From a checkpoint of a small mixture-of-experts model trained on Wikipedia: 19.3M parameters, a variant of SOAP for the experts.
Below are experts of layer 2 (counted from 0) of a mixture-of-experts language model. Rows are named router (the router's row for the expert), down (a neuron's output weights, with its number) and show model dimensions 0-127. Each number is 128 + 32 x the weight over its row's rms, rounded and kept within 0 to 255.
Before each expert's rows: a language model's description of what the expert responds to. This comes from a sample of Wikipedia text that the model never trained on.

# expert 27
Wiki-markup structure: the == and === closing section titles like ==Summary==, table separator rows, line breaks, and colons before lists.
router [164 125 145 170  97 170 135 136 106 144 139 131 193 171 118 122 138 133 164 110 138 123 107 131 162 118  62 128  90 177 134  98  99 136 130 128  62 123 156 174 118 155 115  95 125 103 163  45 155 149 130 124 124 122 159  60 115 131 127 112 119 147 122  99 119  96 119 128 117  57 110 100 119 142  92 114 130 114 151 132 149 101 152 121 152 136 140 136 227  95 186  89  99 164 116 132 177 131 185 160 153 204 106 119 135 117 110 129 141 117 103 180  50 150 140 174 114 233 138 130 159 131 137 135 168 147 130  51]
down0 [148 135 120 101 167 102 127 123 122 187 147  87  99 142  94 178 106 163  66 118 108 139 118 124 151 109 178 107 112  92  77 130 107  80 124 185 103 130 134 134 184 135 132 131 192  99  72 116 130 140 168 139 175 129 132 155 105 154 175 128  51 152 126 181 116 110  66  73 113 103  96  97 142 118 165 155 157 115 122 195 129 143 108  81 108 139 102  24 134 171 137 153 158  80 128 130 105 161  82 163 152 118 129 127  91 106 121 147 132 167  86 129 158 152 105 161 199 110 158 121 147 160 122  62 143 136 147 165]
down1 [ 50  90 126  99 140 145 133 128 126  81  89 113  77  72 108 149  80 128 155 147  98 167 126  74  99 136 159 105 110 119  88 208 138 162 153 177 112  92 179 168 103 116 121 152 121 143 155 152 171 135 125 103  96  88  55 159 111 123 115 113 117 145 122 116 144 171 150 151 174 158 187 189 102 126 102 122  78 161 170 103 111 127  83 127 128  86  83 158 137 151 134 138 124  94  81  82  86 101 147 127 152  99  83  91 139 129 157  73 132 155  88 127 125 119  96  94 140  96 144 107  68  51 157 155 168 100 131 164]
down2 [143 112 126 147 118  51 120 129 169  78 141 127  82 103 119  96 132 115 126 128  93 158 169  96 184 149  96 129 103 103 193 172 141 175 139 109 105 118 132 104 121 205 163 112 136 110 121  80  68 138 166 180 114  67 159 146 178 116 116 124  87  70  92 155 102 128 145 126 123 176 141 140 113 132 191  94 159 176  92  84 153  75 161 120 125 134 128  65  95  96 135 152 149 159 154  63 153 157 142 127 103 154 142 167 120 168 116 120  81 114 128 133  97 114 152 114  84 119 184 146  74  47 148 149 111 123  94 140]
down3 [159  96 174 117 169 103  67 147  89 108 160  97 126 123 107 127  77 185 151 136 122 157 173 163 132 118 170  89 161 136 161  56 139 176 189 156 129 120 111 125 114 132 133 148 195 136  98  57 102  84 142  89 120  83 127 136 140 111  86 104 109 106 111 144  78 141 125 120 166 102 112 178 160  60 130 132 132 141 164  63 105 133 161 130 119 155  95 156 218 148 100 120 120 187 111  91 123 100  82 119 122 146 116 160  89 156 143 116  80 177 182 115 140 165 150 179 144 108 106 130 147 146 116 177 130 121 186 139]
down4 [168 144 154 127 178 131 136 102 146 189 101  60 120 165 105 159 138 116 120 162 176  86 127 137 136 130 103 171 180 150 127 103 122 202 101 114 116 137 118 152 125 127 160  93 130 116 176 168 111  99 121 145 182 118 135 146 131 104  99 134 154  98 139  99 148 143 157 108 153 177 159  78 155 142 133 164 148 131 136  72 180 134  93  72 156 164 164 141  99  81  93 138  98  31 120  71  84 153 142 160 128  67 120 158 116 163  89 225 119 129 118 135 140 108 205 111 149 116 162 157  84 114 104 150 159 112  94 125]
down5 [163 112 118  93 124 154  82 101 164  99 126 115 107 202 112 104 146 146 132 132 118 161 177 146 116  89 115 117 134 175 213 130  64 156  75 135 127 208 156 125 116 115 133 115 159 131 150 115 196 123 171 132 150 130 116  79  95 138 114 185 159 154 103 129 123 117  85 131  98 134 128 133 171 173 106 111 131 128 143 141 101 162 150  90 132 175 135 130 128  84 175 102 106 129 137 146 185 140  92 139 144 159 108 122 147 177 143  93 174 136  13 138 131 149 137  94 133  65 163  63 208 108 149 149 121 119 154 102]
down6 [151 106 159 159 102 101  77 154 103 117  59 134 110 123  84 194 159  68 126 156 130  85 137  81 152 142  90  87 149 139 111 160 110 174 138 105 125  92 131 173 214 134 134  93 133 132 109 118 178 136 116 102 120 166 185 146  98  75 183 107 125 121 126 104 126 110 177 155  54  99 138 105 161 112 107 105 113  97 111 153 169 108 110 149 125 140  95 143 133  76  98  87 146 144 149  85  88  59 152 169 120 127 106 115 114 134  97 192  66 136 163 120 124 108 111 114  85 176 101 138 149  55  77  87 125 151 141 112]
down7 [123 126 111 155 123  54 143 140 126 118 176 106 151 155  97 153 142  70 206  62 140  97 146 113  99 114 177 159  96 168 107 151 129  98 168 150 130 111 145 108 114 101 119 145  82 191 137 119 111 161 161 112 128 123 117 127 174 116 120 208 108 192  94  80 115 148 151 137 181 141  88 168 156  85 138 135 182 150 197  58 154  92 126 165  82 140 149 139 133 134  85 182 138 145 127 157 144 121 139 160 134 169  74 105 150 118  90  94 147 132  71 161 115 175 128 133 139 144 107 182 166 136 144 103 119 177 136 177]
down8 [ 87 150 122  96 110  99 190 147 134 119 135 120 139 151 120 123 139 104  89 130 160 134 100 151 153 145 173 103 189 135 147  81 116 106  64  72 116 121  82  94 105 130 101 149  72 107 113 168  96 169 141 124 182 154 170 139 141 146 155 131 110 103  79 118 211  99 117 121  64 105 110 127  65 102 156 128 140 131  69 110 105 110 117  85 173 132 137  71 144 126 133  85 137 175  86 157 137 144  57 185 164 190 147 156 176 127 114 104 198 173 118 122 155 113 111  95 186 148 102  64 136 102 110 142 147 122 151 126]
down9 [ 77 144 163 127 129 102 163 170  81 120 109  95 168 143 116 133 227 136 119 107 110 132 103 158  87 136 130 196 119 106 158 163  91 137 116  79 134 135 196  96 127 138 141 115 161 129 148 139 144 147 121 108 129 114 132 157 167 117  80 165  80 114 129 125 130 122 127 110 128 163 109 144 119 139 124 191  66  90 126 123 177 206  44 134 121 126  80 134  77 112 143 179 138 108 146  98 120 129 150  19 107 131 128 160 143 132  89 107 113 124 111 128 142 131 140 110 129 158  67 105  64 115 137  68 148  95  56 141]
down10 [ 59 118 139 164 163  73 112  69 152 101 118 167  85 188 178  29  73 132 101 166 131 117  99 170 142 130 156 132 156 103 111 127 163 145 198 133 117  95 197 113 149  90 130 192 124 127 151 165 136 112 107 125  89 122 146 134 111 145 126  88 156 177 136 101 133 149 161 112 111 157 122 121 159 142 114 147  95 106 118 116 145 140 155 104 130 180 132 147 149 133  53 175 129 171 121  95 122 113  87 107  98 156 124 218 128 173 118 156 130 120 123  76 124 100 106  88  91  96  61 116 105  95 144 164 147  99 156 103]
down11 [111 156 123 141 107 131 112 163  59 106 135 145 159 149 125 130 186 113 129 111 139  85 235 139 155  60 172 127 131  48  70 157 188 128 106  96 157 165 137 113 106  98 134 174  95 190 125 146 192 141 115 157  90 144  65 146 177 146 162  78  82 129 133 100 107 137 172 156 151  93 131 102 152 164 127 158 177 140  97 119  78 132 155 136  95 136 137 110 130 127 159 149 178 140 140 170 108  92 145  95 148 106 129 116 111  73 182 146 182 101 128  96 141 160 146 139 150  97 144 108  84 154  99 106 163 130 148 161]
down12 [141 140  80 134  86 104 111 147 155 120 142 224 122  96 140 118 157  81  99 126  50 123 108 126 156 120 142 114 165 169 130 138 126 137 115 126 140 106 146 125 179  61 124 114 185 136 115 118 187 140 209 150 212 134 109 121 125 138 144  87 163 150 144 128 173 165 102 134 129 164 151  92  76  97 130  59  81 141  86 125  60 145 133 121 146  61  92 129  97 131 149 133 123  76 117 151 180 133 114 117 132 127 160 113 197  97 134  96 153 160  92 133 122 155  56 156 150 134 134 152 140  74  94  82 110 112 138 108]
down13 [121 184 178 157 144 168 165 113 148 132 112 132  86 157 119 118 123  86 171 168  83 125 116 147  97 136 115 160 155 126 106 188  84 105  67 110 137  30 131 114 114 114 119 126 171 172  63 162 129  98 124  78 146 101 126  98  97 188 160 104 148 133  88 139  88 108 109 127 117 117 111  95 126  87 156 108 142 123 115 167 136 137 118 136 158 127  75  88 130  98 128 146 134  21 125 143 120 117 115 154  45  86 103 172  98 145 119  94 125 142  98 136 152 110 119 122 122  72 135 148 217 122 175 146 124  94 177  96]
down14 [140 115  99  86 102 162  99 125 120 143 145 219 104 136 121 124 177 201 128  88 141 144 149 151 138  94 119 179 130 136  99 160 126 124 142 162 131 109 116 104 111 168 119 153 145 163 136 141  68 131 110 200  73 170 178 132  86 171 124 161  65 180 145 165 127 140  80 134 184 137 156  80  71 155 164  64 137  93 170 144 122 128 146 177 134 159 156 122 166 168 146 176 117 166 177 110 178 142  99 121 147 155 141 155 135 140 172 173 106 110 129  91 109 109 103  88 171  87 194 135 112  98  94 168 133 126 118 142]
down15 [146 103  76 151 161  72 122  96 123 170 104 159 130  61 117  75  75 150 169 138 144 149  93 112  95 108 146 113 166 153 199 158 145 171 106 195 107 172 150 105 115 171 177 121 145 163  91 163  93 152 164 146  87 133 125  79 175 147 120  95  47 108 174 117 146 114 124 157 167 133 134 126 125 103 129 151 132  94 111  96 130 142  96 151  69 171 138 103  98 128 115 157 109 100 173 184  96  91  98 104 144 128 139 135 105 175  62 105  98  67 155 139 130 121 156 157 121  70 192 100 117 155 139  89 138  97 132 144]
down16 [ 73  70  66  75 108 130 157  70 131  99 114 150 164 114 134 109 168 123 136 104 129 116  91 109  77 149 186 124 148 116  97  72 128 146 119 135 130 124 115 116 129 120 127  51 131 128 143 152 106  84 120 118 150  43 104 109 169 139 155 116 146 159 213 162 120  67 138 131 152  75 108 103 111 151 124 159 104  62 132  95 142  77 115  94  93 139 163  77 178 137 105 110 144 141 124  93 132 136 154  57 128  96 101 120 149 169 107 113 135 126 132 136 160 146  79 171 177 173  77 153 161  64  77 140 118 144 158 140]
down17 [ 84 114 166 177 152  98 106 141 122  92 158 144 120 187 130 133  43 151  45 141  88 132 119 137 112 197 144  83 160 119 128 171  90 115  96 247 148  96  94 137 126  81 165 138 107 158 107 155 106  91  94 129 145 150 182 155 149 125 183 162 116 121 153 112 129  84 112 187 100 119 145  82 148 172  84 109 145  82 110 130 104  95 129 117 141 119  72 116 146 131 141 123 105 127  53 104 144 112 140 180 122 106 151 100 142 161  66 144 100 134 114 104 146 101 111  94 140 138  92  90 107  81 108 123 100 154 116 118]
down18 [135 129 108 187 141 150  85 111  89 105 154 159 162 156 118 124 132  59 179 223 111 136 146 133 163 143  84 108  78 144 140 156 132 131 115  90 129 160 140  83 111 115  73 128 117 127 147 140  97 167 121 171 115 128 159 122 133 151 179 145 104 130 142 131 157 124 151  59  87 147 181 138 176 127 153  98  49 112 100 137 168 130 137 167 125 157 149 146 149  26 102 118 155  86 158 150  64 138 127 135 128 122 149 131 134 157 177 127 127  68 105 139  91 186 118 134 124 115 158 100 124 114 148 180  95 165  40 144]
down19 [125  83  99 103 115  79 140 162 191 163 186 121 111 176 107  72 104  92 132 140 165 121 109 165 126 100 175  92 129 103 107  81 149  93 155 136 121 123  93 153 135 104 129 147  72 127 106 128 135 156  61  92 105 164 124 151 126 105 114  83  93  96 137 178 142 134  84 172 140 148 143  61 128  72 118 159 150 161 107  93  88 104 136 185  49  95 145 118 151 129 195 132  96 112  86 174 102 170 127  88  90 150  93 121 148 117 120 128  74 153 126 141  92 116 146 115 118  66 115 177 106 137 192 117 124 190 146  98]
down20 [104  85 108 172 134 151 113 126 156 128 131  82  94 149  99 162  93 116  94 160 136 113 118 131  97 148  34 118  76 118 171 146 124 148 149 151  95 115 132  87 211  95 126 151 167 142 124 143 164 117  94 130 123 179  86 103 113 115 152 155 107 132 124 150 120 138  42 125  65  89 111 143 215 181  81 145  99  97 135  95  85 128 115  90 124 114 133 174  94 113 110 143  65 144 195 129 164 148 133 138 119 183 114 147  71 135 202 101 147 167  69 141 113  94 153 119 123 138 155  80 143 137  90 112 138 143 122  97]
down21 [165 147 130 176 127 144 112 132 113 145 144 158 128 148 113 112 184 198 146 113 163 117  73 140 138 128 170 155 197 139 144  76 138 128 112  99 165  66 114 120 103  76 196 137 168 159 192 134  53  86 131  86  98 133  64 125  90  95 124  70 125 141 156 163 155 152 149  81 119 108 109 151  90 125 150  85  87  95 136 175 197 184 127 173 170  76 137 126 122 178 198 154  99 121 101 116 124 121 121 111 100 129 123 124 133 121 173 170 107 129 169 142 148 129 157 168 122 159 161 192 139 112 146 105 114 136 115 120]
down22 [134 168 117 114  65 169  91 125 163 140  67 107  68 152  91 135 157 150  92 163 136 145 136 103 130 159 162 174 145 131  89 154 134 135 124  74 115 145 106 131 137  84 160 177 133 142 118  80 120  89 140 123 104  97  81 163 117 129 150 155 126 119 189 147  84 116  89 129 106 113 162 156  77 192 123 107 108 140 113  90 171 136 124 120 145 107 147  89 152 222 113 155  98 208 157 136 106  79  84 115 148  79 194 113 118  93 102 172 184 137 151 147 193 108 111  88  90  96 124  75 166 146 109  89 146 131 120 126]
down23 [101 100 160  65 101 148 180  73 176  78 119 175 109 153 102 165 161 201  98 105 151 110 132  63 114 137  93 122 121 141 135 149  39  91 113 139 130 160  75  76 147 124  86 140 136  86  75 106 133 133 122  96  68  82 103 112 117 135 123 142 170 109  97 109 158 110 172 112 138 147 117 111 133 118 171 120 145 165 135 167 119 158 129  92 129 166 116 152 103 147  82  92 103 133  97 107 130 170 118 174 144 146 130 183 184 102 179 122 111 188 184 139 115 137 114  44 129 100  83 132 165 157 119 172 119 121 134 156]
down24 [ 96 152 101 156 128 118 126 127 115  93 126  37 148 127 114 159 178 124 145  64 118 145 140 125 100 125 103  94  88 148 115 126 164 103 180  94 109 162  84 188 116 138 156 122  98  34 164 128 183 141 177  85 127 155 127 129 152 112 149 149  92 157 110 129 102 147 221  90 126 135 115  90  97 155  98 128 104 162 110 132 162 118 203 133  79 140 127  89 152  95 159 224 111  93 157 152 154 126  84 129 156 128 132  85 148 133  94 103 156 108 142 117  93 180 166 169 117 144 166 159 127 124 163 106 161 170 113 111]
down25 [157 113 129 132  82 188 206 177 106  90 140 114  97 114 138 129 132 112 135 107 120 155  90 122  97  97 108  69 151 176 154 137 112 110 142 158 134 137 110 198 180 158 155 142 113 108 105 157 177  95 120 138 134 186 124 131 109 132 121 133  94  18 208 122 110 111 139 126 104 126 118 146 126 149 139  99 136 158 179 164  97  44 208 145 149  97 131 134 147 117 146 118 119 179 130 124 101 148 121  98  94 139 147  69 135 171 109 177 169 131 106 189 125  98  84 157 129 171 180 160  86 129 163 139 108 131 142 103]